python train.py --num_hidden_layers=10 --hidden_size=128 --n_experts=32 --experts_per_token=1 --d_expert=160 --d_shared_expert=0 --hidden_act="swiglu" --moe_layers=[1, 2, 3, 4, 5, 6, 7, 8, 9] --router_score="sigmoid" --normalize_top_k=false --routed_scale=1.0 --balance_loss=0.00204 --balance_bias=false --router_cosine_scale=10.0 --scale_expert_input=true --init_std_router=0.0373 --lr_router=0.000894 --num_attention_heads=4 --num_key_value_heads=2 --head_dim=32 --vocab_size=8192 --norm="rmsnorm" --norm_place="pre" --norm_eps=1e-06 --positions="rope" --rope_theta=10000.0 --rope_fraction=1.0 --qk_norm=true --attn_scale=0.177 --tie_word_embeddings=false --parallel_block=true --init="normal" --init_std_qkv=0.0394 --init_std_o=0.0 --init_std_up=0.0394 --init_std_down=0.0 --optimizer="soap_variant" --learning_rate=0.00515 --beta1=0.95 --beta2=0.99 --weight_decay=0.044 --lr_head=0.00921 --max_grad_norm=1.0 --warmup_steps=145 --schedule="wsd" --decay_fraction=0.632 --decay_shape="linear" --final_lr_fraction=0.0 --batch_tokens=[32768, 65536, 98304] --max_seq_len=1024 --doc_mask=true --z_loss=1e-05 --train_tokens=386000000 --max_steps=6427 --dataset="wikipedia_en"
Below are experts of layer 6 (counted from 0) of a mixture-of-experts language model. Rows are named router (the router's row for the expert), gate (a neuron's input weights, with its number), up (a neuron's input weights, with its number), down (a neuron's output weights, with its number) and show model dimensions 0-127. Each number is 128 + 24 x the weight over its row's rms, rounded and kept within 0 to 255. Numbers have three digits each.
Before each expert's rows: "comes before" lists some tokens at least twice as common just after its tokens as in all text. This comes from a sample of Wikipedia text that the model never trained on. Tokens count by the router's weight.

# expert 18
comes before: " ", " \"", " A", " S", " —", " The"
router:144153142150071117117151147109153143120162138140128108129161113116112150092140140118098142141099136095154111080144106152140169129129106094113153112161128159139132117142180151132119158134131125097091108156125096102100127133126139108136117129127150154147093128116105138057148100149099101131119122101138139116133069144095176144112118127094149101109101135179131085150141193156137121115113
gate2:131124174116123165140093089092123119115101105112123131129163110139094109128083095138123111108142096158147101092115143100137083151121136090105110134142158167112108118135099118123086150116158094107131103104127134127141115119142129172126126113111118114141153100125107155193167172128126105130135066164110108114137103156142153129111120198096144159147109115105136098134090105132106109128112
up2:140132145109138143152094136160109115109124132137137191124133095117097085117129098117121144134164107139123107089122087141125082132196157099110129146138093105112147097098099115111115159110111104135101144105137134145111127106117119140153132135120124077147090095127129137127145150136101096135124085182117141123161151150116126115110173148089149129117112122079117093133092135151146068102088
down2:151122121139111103121110119138088131103119150096059112093158170089165127114128105091151130155129141105099141099126115137117106139141111122149149115132162117101109150104114107159141137125078129183145130127104099162126141143122133096139149155142072139105110108076143098145116074103160150113151138140129151162129134112117155124126176090125110139154144085122141092128102093131137174103115
gate3:124101139128105124147118134125113142126099178096097123142123107147143076153145136106123116092170137110205120106095128105138084182148137166145108101127119177095150120121129139160144098146130117091155135112142124168087153143139097119105108158083123180133113111137136175135145117154139141125088136146135139122081126143156131126130131113167118121128104150107112157085158150156133111151134
up3:121149107116132134121159124137100089142144089147141163098104116132126175097094090141112148158106125167136104144143147161131128105123151130137158142133166105160105140098143135130099130143146127152117111151107114105107124112115169110163141072157151098141125148145114106106090171088122156125145057134101111111151109124077112117097105157067124146107142120101126140138128134074092125128147
down3:135117159116114148177142092127114135146112146137129140095097128140119144140142129118134147145122055143106165135127121100124159152145105141079149159117097144107128122165123126107144130119112103112144133133136115110178129120114127080206126071135127117128117132121105095130073134129108150128125126131137095131179106116139122165117062121114109172138105145144157166119157141140142103074148
gate4:160186112131120112135137113121108124172079126111125107148097131104105115135100094136175136066115109174181117147163150136116114115139102165151148091111126132144148135128106146116118137159121169127115132122175148153128154172143119154145116133156147130103103151138118086095151149123153141094092158123141086149120131163138139107121098115158162149133165116128135140086109125092167123162119
up4:159108113148112148114112135136104070120163125161099097074195122178118099133188095140146108124124125125129091144143131144135124117160135107149108157106196142108154123169178118104082143126144111180119120156143144164119113140099135108164117152153109105127119126126141123111129147104120100113132141157097149148139121110119156146136095162149112135129137135083154125150121153137129112118161
down4:141121151124115140140111155081081138135117113113115122097098111118115117132075104141144103113135118160106152130183158125118093104115143133144169097116130164158141119117169176124148126147117144102094144109111097133148155123140089142132110166137129090126110076122134117074173139099168131112103120155115120112122108140137132117106097139120132196139148116134174136107137136097132094192130
gate5:154171107141139149101131119097103139142132152117146137131143126168096137153145110151083129102104139097130145109078127126176147154144121139084101106154145090200159147090127113122101146104141086181166140137103102118121153118114115125153103121152136110108130125158180150087135114128156129173105106074140143135118131117161161123140153155131138142138129156118105155120167143089139122134117
up5:135161145128171152118136121105136090126120156144131143111166164149164103123141145104138121145140119099142125105112145115130092097142118123117111150117080116144146167106121109130135131080172094157173159101106136102132156111135091142097108077134131113141175093137148141162123134131168107147160128078115108134177128095175155144134153141107140137136171089104085128163159113152142128138145
down5:133129120103108147162067114152139125131138109116093152130103109119143158118089177145132137138150166090160129157121116100111149112128130140174114162139128125137104136192148095136114082130143152146111150082111139150128148122164130147124154146106111171115118155149133111137151201107112130098113132104096138137139148147098103125067097116108110140112102084123175107141123118144126091130126
gate6:119112130140156154121112097111141160153145127141155150147122118135166096108129105102124111166130105164152147165098135140094089133134144146138084109062149126132154120163105158102140155130155093155125150126145149152114112126117139134153137150104119131058108128104143112121070114130130100157113091162093132138122157091128150151139185102109111163161137120174111157153137086120150123142139
up6:100121129083089127090136151164131100114140130129096103127115129134121136131135124121127144104147075123111200125134119113103103123162120115090174171171122164138098103167153117081115130084157158106125128169139144146128146096141133144135176133148111099131180153117124087141124099129145111141144115121138115174143133157100143134109117114168134135174145127112118099117090128135100099107166
down6:149156151102139152129156131126148144130092152149091086093159133097124196147101124091123164094090147156088113127108136130127145139124153103129118105106129121110161097127112118077126123193120092156106123110124132173147141137114069115123166139114122131110128105087130126100157129139166141090123126159137106150171159169135124113132139129144119109097124136149109113114164096102108124131088
gate7:094118114089154154115129084089178079128116139093150137130117163121154140117139140096151147059104174154146135145131103183116080152103142168147138151105158116142092118145108148125128144155153140149174104130169148133168130138166135132127134116122075147111117169131147100188105124123142097122117104128112139098151128105161129128134117117138102152097149153131150135140112130134136138132117
up7:156098116145158147109069143121108139150097167151092166128121142110132091161143142132159135161134100111122118127082169159143143128173108097125130144096155128152120104139135106134124153099118131165164124139075162084098159146125158122128098152180143127142156092104116165117129106119112097078140153164131098146152133125109135143145128109103144083117120148126138136149097118098101158125154
down7:123136130174115169111137138119172115129126115131099139112092140125119120124146122136120138153102135153095128155116107132117189120128106133097113107112107128144168145152141127084112119128175152153108153129114092182158157138105116145131141162140072175195115124132117099132122093088104139085120114136128137136121149122080161112109129136088134119147132162090161134118178127160168126133165
gate8:148144126124074168129139108110166126072103177139136150123119136138089078130140153147122164119128111143145101136127116113140201133126104137087112176095106115105135128141160122129112163125109115170122145155114128066136131101110133093086112126138116132096127147105161110120136088140169124126158165150131136110115092145137106125133167108124118131153103141089067120125128128106156119150131
up8:122076118125173091167125157148134133142151098098110107164171121120188186134151114111142081113106151142153127127132117169139122108130141129117157102173158167106120124102101162136150114118151125085122147117127110108075103173172144137126142118144153129128145161135165123161147144137128130108100102120149081123154116151156131105108122142101094150130119104105129144130140171154111129100117
down8:126182189124097114130169121167148078144135118133191142125102107108143137144111141144189134123133110119129171140147141115120088096147127140106149093133121147116126162138087111142114173125165145098097139158140106147169112090122136127136131103105110173101151110124175113153121114147105114144136111103162119145130158157120133150110136123112109135067117122124105126136118077097134101127140
gate9:129153124130124150147104144115104117151177132140134115162175125120149110184114156152130099110099122138168122132135126139124175095140108154083161109159110071133125154152140124136097169173150120104113158103125151153073126117136125158159114127116088143100140122143136160082106124142133091112112166136149147177118149108142136146116140102096121128099095118125126112120134180185109122117135
up9:120103103161104150164158096149140123120097086081135113169114074138112079118121134122112102131152139127164088145089131134108111122135097127154137117136146128135152139140113117117088102156154134085111154149106164132121166102064139115111161107117140122140142119163126148121118097164171132134106170167155099132143148145177114129104114109112128172125109142160115176145099132117101108129133
down9:146089080144103094125131133110114153145116091172206107129116120145112117107108113164123097090129133109140164123148113149125112132118124106136107146172154164137125151109111112156100123104143133131152059109170160143095148157122135113088144156129126152139161138118099122103155136117141133134118100105095140105125164150148110122155129104162077089124129152163108124126099150134111123080152
gate10:121103101103140145117161121163107110118169169149188104162126130123104143156101183143134141153120146148132115144133140104101087102118137131101088098139137130147130156104105090148123146127131118185139117119142133097154128179131146106175121137079099145104123122076132102116168154143075136106120136155098113116101096101170110110124125154137125094134151129142152143124163107121141094099138
up10:140103162151103135146109142133148112090105102092091148061121141106118102102133120087131102125116121108128126114108117136124177140145136115154141183094115118117163096119152102122119121111132146087101140118140148124129126135112106098077130137166185133183116139129094131074124126125097094126134107119148123121114146189080154109130169116112102126112135111131111131071133132094163137124120
down10:156131143117163121140127110116112183137148110164132117121115100131114146114093116110119114116083130103106140076123165125140143120178158154136108115122100109131106121116105120150132138141126134133143128173108090122136164098128146105167145147189122129130164109105100165037084112146101143141140115147142144184081133107111113122122103138135128108104124138146123182135103157091120112127112
gate11:136119138111078108152138105117144074127099125150135140136110126113130081120127134157141147103137078135151131098167125106147135072173149110108166130148149148218106127078102105129128102143104074166132134140122188113156132098141131142107118105138142104113112170107141103159098119131110144151124145087141140111135134098171133132123112088112112116128127134147101115114121152113104135123135
up11:109122112157137155111134121113097190095138127132115124117128142150145170131141143108098090113129152138120096148094128149094134139112103154160095106123142097061141109150111126137139135115127197099102100142135109143118132167102107071109153184107135165164126127156088149090117145152113113114133125163159126143126093152085106107153132139110148156127120168128154145123112094151148140134118
down11:125125118115121119103110150093154091151151153136136095146143087153153129101155115086127124125109124146099146147117147170117141101133144166122129158116107105097109114090119138094115128107147135129189116078134114123137168102163115103136075113121137118071090117102127108171140137159160142136133129112105157109116122131060108105092121170148134130138111109105131147125166188128090131116147
gate12:122118120079111167116174128078150163097057147154090145159147135164077086097143119156177110107154125097113156126134116142132136120116126133123138133101119113134083175138150117131131129115059121111163101118127115141139153137115145171095133119147138104136120157111135114143120143099141132076111093123112131130149124115147100138121131125094108146107111143107140120074148099135108162148113
up12:128105150156135108143128111141131170113142090149099114090114138093106165137160162085154126133146178113124109127089149133173139110142166116146111117145140157137108113113105075130108126106178142120107087146110114127178148083112116153124154138099151141134171123073151116166138116093121145119119098114099094116096147169131135107125141148115148110113076087153139134116122126122139114090147
down12:103135139113085169149072124159112096140167131128110178134128150183129130168133134161124131155095089113173126139158122108096120135129121093134137124134141091099160112138149115148169120149114125100104090120124120108164131135120117090075149116058095169096123129116128141100161127159128090090109132146130126135143126098161112127124099099143122105114114157120110131097106135158108128101110

# expert 17
comes before: "\n", " |", " (", " is", " and", ";"
router:167122131102095109136158152128120155120152135138108121113132149132123142094135158078127114155155134134153161095128160135137169138128088123144164151098106137114099111173148092142134153143167115147124107116150112125140098172103195125124069109097091116101113109125091125113186136140078111162155159115139124129147081151099134145136109147103120125122114117139113101129101143105138077151130
gate2:172164148096124121158094135099120151156142104150109093137124142156143129157123145137141103129115113132128131153153123148155161105123152128097119141095139120125168119125095129126118149084136114130150136111098178142092129151191167132115114100174138134176120108197131142132101116119127102165135165127130141092142123136098132100092162127064146120149117130130135160152098137114099167083122
up2:108127105077126190119128144178113116124161126124127140124116154168091120132135118131116165123099147103143118114097146082149095170132128143140111155156093098126142167126142121119121157148117135133137108120164094143111153119134061167115130099110123137120138124092157170132147105149073121058141117145105126123106117109137150161135112086128099142133092146117137126103129098110165133152167
down2:115130133096183146105124107106099137111142107131083106142082116137136145138149133152113180132124096168164172095135154117148163084120111122096138124099113083154130125157123125156096156123129109138113100120146140123150103144130110092188144098108130162136128131140144141132111174109098083127135165131101132157120152128164145138141140102073130129173167157118113126113146120138169091114111
gate3:094117122105130077132119119074133127112171109153096148145149148086111121094142108122116106122131156126113168165155108118117154109120110188127129137143089096114141117109163128146171146144145116130113139114137174105138103160120158140094136174137127124170149148169148142072148099156099089133127145129155142119158147117091146095140109152117147122145149139120121124134168107164129079101100
up3:131125134131135149146155141142125103168127159102155148124144143137146096138166174120115127181115116118147099127138145112148101156101105122120149093108112128117112091145118137084111136143095144129100107161101133141084176097117106112142073108104138146156073110115125153177123138107158152129134133116118147184152065125144134180175154122098115117120134103137141101125118143094158158140130
down3:112128146083126148133118143123157105080134157105126127152190125112142156128136112144121136077142134137167081143135121115129134128107108124102119087128139141143140127138137109111101111173137137085130136110159091138147137133119124134160126144155165089120103100099162130120134159178146124108152171140157159088097114144170159172128122166134128123102124065118127105128153139128150116102057
gate4:088112138168169133120116125124130122134142095164140130088103162114156111104130108174080119128136157140113135138161093112119114121106140113123127106154119089134123140148080118149121137138122147102119129097137100125148097124105109090116087151129098138120162161109147182150161181140127153111137129130139133181110128159078079126138136124140103121149120108064113102130121086115174102110101
up4:110082124156089090142146116154137173113142142164180140100113133118188110150112137136111160132132126129128134144139106190113077150107159115098100116141111123146088128140073175159087136126136127083140154075124114102115131095119141088125096106082089139111124177095134144131139118115141125129136110118119105158119113152099126147176153118114141133141117146128112117127134099139152122133119
down4:122151109094117110141132110124125115109096167121159127122101100175101109145145128144093102097103101154124100141085138147075112100119155169142119074136136111122115141152141142143171100124125117080138160126115164109134127157138131113181130111131155123122097123149087156134165177121102110129094133138145099129149156133097105147178119137151154105148130101147109117149188110115123149146175
gate5:173121084153137152116190152131092153160147087118132168186126125117126099135107099144151141179130131106142151140176089141112130102142094213118138134155094091151105137116109151131132156129125110155099138155130105141134131141147093108101112131099132109096160112111140136129121103094110118148129157126121130151133159105160160140104115143155125130097099129131151168103130140158143123115112
up5:152178117131128096140124133166110117113148136115097126153114125118139163153121120097099152138136098160133132131173136123135110163155097105129152109122146115171093126145087146143184122163105136095132133115134109127085170148140173116144126144149150165152162168125108175127111144118058176132097164152126167095138154149081135131130122140145108143132138094108123131118102162135096149133122
down5:120139137136123120136105136139136148112138139141123149182108152068131131111141118167131111131138140087140138144150121116118091101122147157145132166105119108163165148168093158131121122091138150088106128123135163100082113086160096144144181139150096119095104082095134111145114140129162151134134091084174163113144093140155117115090117082151133127117128119115144113106129132125068135137092
gate6:122112163164136131167167147114091106083100105099122111112090143142118141160108105076158112163088166099112119127112126143174158126122160112129127133116127128133097107131095108145161106164123118170102099129135190097112126130087085107171133104103111135161099139137148145120127095111154083151142121108113112118148115138081140150123101146078110128122125130098159146120138140096108126120142
up6:100129097139142113105122147158161133151146156150113107154168132131087112140137172185117144090192108150131147092155126107109109114112127131146164105097132135121127128147136126119145139157118116125134086088134078141114150162171178145082116116159129115116111144104137100083165156141113151121132131125160153202111101128141139111117116159105130126126167151145121171133150163138128129128121
down6:148117139128138142114121132134107149120137144117078097113139111116082099150128137104115118059129141149130148145121127130123126117150145104132163159111142141156144145154157119120064121177095119118123086110123079141096113149114186089108105097106152119111088133103150116071144092101173113096176093110121125136097173133140163111125118136112136134136102153119134108180115122141139111129140
gate7:103126136165146147134109134093081113155101110095103144135156123152156138106142110160150121127117100093119132130106155094130160097123156143132187094110144131104103134139124088140135084149082092080120115130148145168124139112151114120106187120091135118111126123134150153155142089114137060147133119094152137110105108193113143133160140139096143109129125105108154118122101148113155119145155
up7:087114145148150147131169151115086139115123095156149146115152154151125118137147181154150137116145104141107117130149113141157121136100112120140116158185140127124106106125183124107108111076172144164106149115128131139092143093111158137103164146081119134108169138149136116137084124137129152114119128092148137119107128104074102115126136178129112125106082113124161166109164151130151099171135
down7:142114168122103154152106096092146152097106185140154141134127191121195125137124159126126130147167140147140141165127106123125108145140162134117079133148143157160150170151131120142118135148151099130132131143175110110123103092128125144158104150148109113138107099153120165137120172100164166098125110148165152108115154106139157147156088108113109108158118119110091108113125115087128149143155
gate8:145120161084117132116122155149133125131135115082111159107124128140118152109151119110152119146072142158126163124100115158091133128147118134091112135133114155145147146096147176128154144147116141181133103138120124144114100158097166087098097128168103108143149141172183140155087142099126118106117116123163127097191088158097128146099114104112105152132105160105126109156136121142118138157086
up8:174131130108111109105159141071112145147115099106163074156131101113152143125143099157062116107154110115184109137157133101106111189136132143123106122141135144124117122141116078126091153074136084102082129122138124118133140128124117130179174123115146141115115133160122114126159102101147125142128159116133145116119161115145109097141145155121144124177122130088128120137132157138166158102143
down8:103130107183116135158111132162144160128134137113176156126134100160140123110135098158141127129126105130168133136153154135129104153117140113166114165144124122110162157125164088153142193090097158123149118141127154133141106105140138139173110158187146181114133139152120103116133155127145095135125150149128135145167099115134128122127074148136132146149126181149123161131108156121111109080176
gate9:132111141098142165181107136079102147146130089148088148146149132145112123119116083113160109116112109114065131158088094120139183134113158127122130110130139153090114121174145139124148151108091140140110104117155129165137128144136129123075123153128094114147139107159108128108152129177121134115114123136113040164103129114133132110132114178112089120114115123148110109140149144123121132157151
up9:109129164106095098107152095172113137096136151081145145086105091126175141122108120114134171128168113165126172171135117093093124143142151118139139133127165146119179119155105153094085121126149097140152133107138134120142133149122086149159133078142132110146113126109083105112112116126124163124109130093147155101107119122148123094110140148120152167113137125121157087177106132148133113102093
down9:112129122066155118153090099129060093125062115121120139101120118133114129136181141149141127117160146139128114120131109107130147126122171148161100160133118119103172108119116166114149137147122052109127121103120155100100113135136125129118114111101120106146112101101072105150149138129125140127099096128124142114129116164120082126129094153142155116073114132161088153138104124148122134114089
gate10:159183137117099138099145115109150151073142101141106116101136150101141118120143112129116136110152103119150162115085128107112087115090110077107171097152081127119095141146150173115118085101084084147103171089131102122122138122120115130143118114106123169158105131107153150097104157143142170119152105144124098156147133107149119131101156140126143143127085114128160137091144122129153119105105
up10:113151119117128127116117120159136177168145126188148120156123179107120116155144159102134149107094165158159118108160144144140140108159141107156110164145129132107117100122136138142108125154174129151105143166110137139136142137150153176113113102148107126102134127150145090157095086149117116101157107112145167090120157115140128116126087103155081112134186113097154138120171110131117178118119
down10:150134141146163104134119154131144114151062136187138112155113157127127137148094123167134130102116137091163150118133174133103134149146116154152093102087106135081154117160082094139121119162159137148101125181120129113089129110126131147111110131123147107136108120119151109144172123130118129117136108080132146111137126139114103158148108128128116120129131103125144130194112096073104100158076
gate11:155143088131126151119086094106122158176093183134143119125138116117168150110107134103141109147136127143125103099143150146157083144112146143125138153117084107099106171136147133148144130142140112119096150155154134152115082114143140142136117159146140111139126147122101118139095121072113142088154126084150129159161126092097098161116126149128120091129153085066141144154153129156100164150104
up11:155147144105132095171156130121123128104196091172096154114108126147146214119152085148116150127160168131148116148143108127115133123096138105097153109099118128092123109102128128153106085139123146163140156115114129109149126138141129124146144109101132149109109152101153080144129117142111111117131092143123103132135101133146127128111130066164138145117145144157074135103101088085118122124148
down11:140097132167153144124131155115134125131119115128112140113164129138178142108116150160110120138106146127126107169106129160073135158121106136151111133074160118147143117115114108134149104107080121125169080110166151133109139146104097121165077125072140147151143159171155123129172120129138131150114151078185101153141149094154122107119152119147111146124117146112097163133101123110154121131084
gate12:142143135120154136110084149131112122119133116130154119163137112183127113129162133138151129105066105136110155146104113173120112119128143131140124136126119102133130151070124122174064146175104123093149137107129117124135108137104137122160106105167138102140100097094141145168134132069107118152114140119129099114104139145107156109149157172112120137139160145147116121131116102115102220141113
up12:114146177109105109107120115118112099113183101106157142137162129126136130116129193124140151142112134120122128164127098128120162111180111145145118142174146109093106183112176095102104164131131114102152171111101125110171108121094165113163136130161151151122113138063139135135121114102110129154109132120109119151110167099151100156162142148134132125165169119140098136114116108114142111130127
down12:137160173133115106106082137133148107130115091142171139108095097151111160124159114154123130148162165116146107115126121096129132170132120145102103137121143166137119111124129114108105097114152107155153150137155119101133132105086137125112146108122144150129099195098072123141081124093160154110115144115150176106176119111142120130150130157178073138116109136146129114119080102096123132102116

# expert 22
comes before: " ", " \"", " •", " Born", " Preced", " Country"
router:149126105129135138164137154123167128141155116144084161118123116143096157116144141108117119166121152098136110089155124131186142114121146101151116126161111127109130100131135115118107110150133096083084097157104091132080109113146131106154083098105142126111111139125051158129116088139050119119175119117149136110132106147098133123122117137100122120123113134129110122149122189110092154143138
gate2:136130176119131134127100125145104101080077140111172144131107124136165146131142098112120098111152144169105147127134143151155135084140153110125159112102099116147176142091119121077117155125080139119113120152174145148096129125158130128151110137087152122167147136146150123092102111149105090184104131155139130134147106136158112130115146133161174115143090110118124105188159161122112128131122
up2:126138106109090153139117071114128128114142140095133120124148108181171140127113085098147096116121116104118127135117125162153145130145110123085118114126124130102150162102138175122139099066112084126141123105135129135168117159161174150122178168142168123135118169105133154131124101115146074114106122117138144123086120112139124090117165132141105158136143136166174146121133138079115118169114
down2:120170131140097111122123125149179177151143146137115152120114142157137127111112106141136119093108104113141117109091162147095153128119128167108118093078114127096128138111166153116133103135157126129148132152120124155143125178101137141109139123142151116151112097161172174146175123134082118121155131156152121131102128078157136119089145148125117047106155147100125094090123083111150119137123
gate3:136111125067126119131140095119165178146091153105084113165140162117149153120115152093122137127150150111127134129159094135105168155158121091123102131111143100138162131174135114094144130121111164123094091091135112127136142138128123138145102107179148142094120167145156122092129146140146128127138150108131133154104135116137133071127134145134136192153147123126072179135089129112137116097155
up3:127088132107174098129115093151130146131159147108150167113160166150187173153087134093103127155150135100110143115122105116106174156157156126137101151098141112137123134149121147127146113110142129137110137154111127124121137089126134128143089099157158107125136151125125125155106133122131089128125158126126131110099135120154127081075124124114180200125172157094109151131114145142099134110179
down3:123124094128102098099097088133092123176137140126131130118108133113140145126174087123157111133140135141119144114134158151133125101151097121118145122139134077103132135140121145102131157076150154127120191151167157137123163135143068137127180141138168134132108155125079137111121119087086069124144137145143144090108150135118114148105138117089124079130096137136099090128151118152163118141153
gate4:119112202146102100160150122116108126138127087148127104123130119083131143148127067116097131128147129095099156155106121094109126140147113113115076117099126102169141168125137120161093088106126152136100123146129144106145112146139093128121146185139102139137159113106108145151120145156125104146153146126172076139100152112105160118127117123124086154099144124105084112084148138143159143099132
up4:131148092136140127132116137100155131126136169104127153101136107171102131113111155137128141146117082171134103114115113160121108094156125147163143109172136138073118118134097155106148148134153117110125147139163134100112151083074122105155126115120171112130078131122160128137150163102158136110118122145107168165148072162113092154143145155141090124130086133152114172154111115100113116162141
down4:095104123121105113123121106061135125121140102120094115150132141147088082156117119127091148124167151131124166142063121125099134126134120128108088133086097136133117119156132108158158111130134155163151120125176194122138133124095108140114147127146161130143159135114139127088122116119121124085183086175140099151133139142108128142158105092129080152152141128087106107106134118115128102118100
gate5:149137068111115155125107170149108109127165086124121112140149104126077125114096134087119167112133140128120132125092143105115093098163170098133092150205132132117129125104109100129116145128128129122131149140147153079106128118091085166159112126132106177130128128147079118099099147133127145163169101174155159135136123162098147135108142145131106101110133124098106122125140136139153154118110
up5:110103121091112117130185111132138122138132098158124114170103112136117115151180128121138166137142098151130124107119110137157136157110110097159157120081085118136107142162132128118127143116135090146123099102100160088129141117159122083107138132122124144153134075096113100078088106138122145114130102101162134055147114125101154162098090105094137088106120102159126125155138139102137124144116
down5:108152123144140106142091133151155147126113166130183145091120141141148122140113103115109092154106147170140129121182145153153099116138085107115130112094150202184152107128094128108126133155116158115119126155129137137119070121098128125125158137104172100101139130146108142173166128098137100100131126133094071133133155149169126140158112135142162160122145144147118138139106154121133141126154
gate6:144111090140131151148113166126124108122157119143085155130133155126077077125095151134116137088130185133133162163074139108127118119165153114113157125152116078136129145155094129177127101115101125125132123179126115141133153146130078120122143150083149103113139099129151140137153150162115155163092121122120109065158161135126166137122134109138144107103138120118147115109160112142134147090100
up6:127111143103164122121119086178121116125141099143156105126126118153184159161133144137160116134087090102137121164129106133104140129116108142118137155127108152150108075123146095109113123073079142151116141116144144128129153134138160106137121103151085143161159106131130086089130141128157125123157128123118109171117141125114143079092106132142140125100062136181140110169088110140139143162138
down6:111170125149111114177127107143164178125118165129147124145151129143100130138133127157099140111159152135100132150094106125095127149125104115118178070111129102172107094159113130151128123149124097122108122131101168124067108137138143119103150149109202138116123133149146149129137113132124171084115148135161160106154122144184123122167131150102072117139152096138110108128142129141149119150125
gate7:121126104136109140152110124077120106110175179095126125162096112134148120097132136147117134106129135138102126138135094096099148099125133146156135101135116149172106106096154123095169087124146110077122107157143143145141127109127151136154114102108125079102121152154124089124077111121107086094128135140123180158168155109140175170141151173131104107144148108153143118133090099126109131113147
up7:112092126096156155159112124080104174165128157098097117128102135129132103166145131092165144122119172134098155142164133110129147137078098136097116136141150144105121159092166111128147133082116111132106107093137124113137096127092159112119102144097154121152107122094158136143131128135161116134128124124129152148156130148137133191129108155143143151134160118158129156160102079067114157150128
down7:136106141078120116142115111103172144157135097092108131172129161130158125131133117085169162097124114141119105126156180119138135107086095116141163129127144084131106146104149116140109107131121144179134150083125095101151095116107138110110144116125094167145125123084112163148162131161149157106153133109124153148130142153160140112122105161119140171146187149163112133120117088143134157110109
gate8:133147113096129168097136172123083102151090142135069142159161116138141120135115139168171114154167175129100080072113146129125117118131125143154141108113121118147107118122139116111103189201118141144152121129121129144101119155155170119128137104128153151140091145099089152135126141161130107091154125122110117116140130129117108133122143128091177121146142120112169109159159143105113133154115
up8:144162103111128137113140171122125119130118157140060140090147130123165087142128115153153126194168143077102146110107139114146123137134140163146146110153137102152123095131140148129118163134178148148186121089114125121100125154130164105127146119144181160130097122105128152138127148140154111131159126167144082099145188155167140109126139112129123132120165140123147145087130127097126125144132
down8:112154122116099161132165163098112132144075160126102143111096109137192117098130116093105118144148159139178124121118081106078142112131117138110136133131124092176130151085073130115124134115132099102113139133095124122099119172095130099110092084072138179154150135125113097122088160124130099140152140139094137116119111125097105164129151127107139119140146113127128130149116114109131103100136
gate9:097163157158133091096133111127146146128093113099110115137140102097132109098146085136144125139124141102131099106130098127144173136064186134123135133173136117129149126135155107145116136142127098100081130143096116148124121119120104093140146119133141094137154106137120121169156120144080062134110150115114119119119131146108101155105099145101081122145178078164141104116140095146160127092149
up9:115138133153146155129092154140084121111137088102135099193150089103117172125181135145125164126129075142113138152093132112136197165121151137125158116168171133134142137143102142107109131117117072136120109168126137137099086123127148140155162127080107112146163113138108133115127126115171103103150149139122146126152118148119126147110086108136128112122149091150153128100148121102167124138131
down9:094141111136149134108126150121150125149149152157115134126145165109119138131099150132095119137099136172124098131139096138111120142137148131158126181127155107116118144154073118147111071120125155117112091102135143135148135157161102145098078110140105138123150167144092091132100138145082109070124161106091102088134060132132132122158147129097139125170130153123084117132146124128133172114093
gate10:104150111113121093115128115125134128103117125097131116150089119151130110097176126151149132170122107128093128128135138160148113157143117111178144135113101137135130119168090157117131118153134128131173123161092125130097143163113079068138157136138140148169139142105179113171103156116149157147123123156097129076129076125167140112153122173125145138141176111131110104100131162153163135152106
up10:151131149109146096132121127120149114129104118104117103140103109158119137105174101130143106119083127108107062157122154115137113163134082122162103142082137150120104125193117090109143105179163154163140091124104155141091151122130133089137150095149169140122142175118168120160121137140138116117093152144108096104097124128155187157142126166139147136119130129122107120126114124134129129158098
down10:102129099113107127122143154124116123176128106123159124155154126113136144127142122116101100110152109075079103181108151120113142085154125135107124121153082092145063134120130089103147177127153095137132130117101153090132111097125126136135114123147099121130133110079120130081094123160149147134133144163146123111133135126118120192115116147143106130150162142119119170126122112082113077143081
gate11:147131152148103167050145098103135133168114158161140120108123143164105129153141114143122167075159136098113136076125102129137139158134122166122106118108132161119117111108134121126092089140098153127102174127110135131129133114106092115086128120125158166141114118154157066131100103116135101135101138109095135150162150147149134108114127109159127125114120167134098146112091113164132112082158
up11:105142099119152122151107126097139143114129115105128144144130108125164143106129175100107102178089118132089135178122174174139099080120091115122147114156145062155110135159112152121163146127126129143162092122125129095145111170124152126133102122129094124119145132123104164190097153132137177131160159121110141088092116132135135132146129125092131120159142092123141149143169144131158147134105
down11:143108134128084161129135081080134136128138131142187125106151115164148096098147114157073121103115136142091135127130092142115126096129176114149150165132136130166138110130132142165103166117132161160150126104104124145141098158129093123130141156170117119101105153152174143136105160114143132122172162123167131091118127099188134099144088111122135131150092128141109125136084111149121128129105
gate12:131125138129135128093165104100153119126119126175134127174113106123181115117127081106134080142171111126141111161125166113142163105123162065124150116118134131145161167123117139136092094150070104165112149153119133115087114127139125098120116114103118122142099113096115118128152132154120071142148136121126162112143134111158165131090148137108118173172126148144119147141149159148141098174114
up12:153107146151145094084114113132164150084113143125153127156100112181150124115127116099159112131140122134121135135169139075170140121106131119118123116107150100153161147142115127107144134150107130129144065140146152133095113127126112102116129121159168160125143117100145108144137104134104078108135115116127139081160125135135133072100130156135113200159119131153112160134118155150152086171082
down12:106138223112129123111135160115105132155129175154108142121120137151079108124131172112086147153143139124117126138129118140109174124149114169098119111169139138099107108144163131142134124114091152159113164106150150165127147157149154100150140140107110095109121161077112108120171169107129123127155128165101175114124112123132132114127135124160104115129155144132117148144116092113143141076151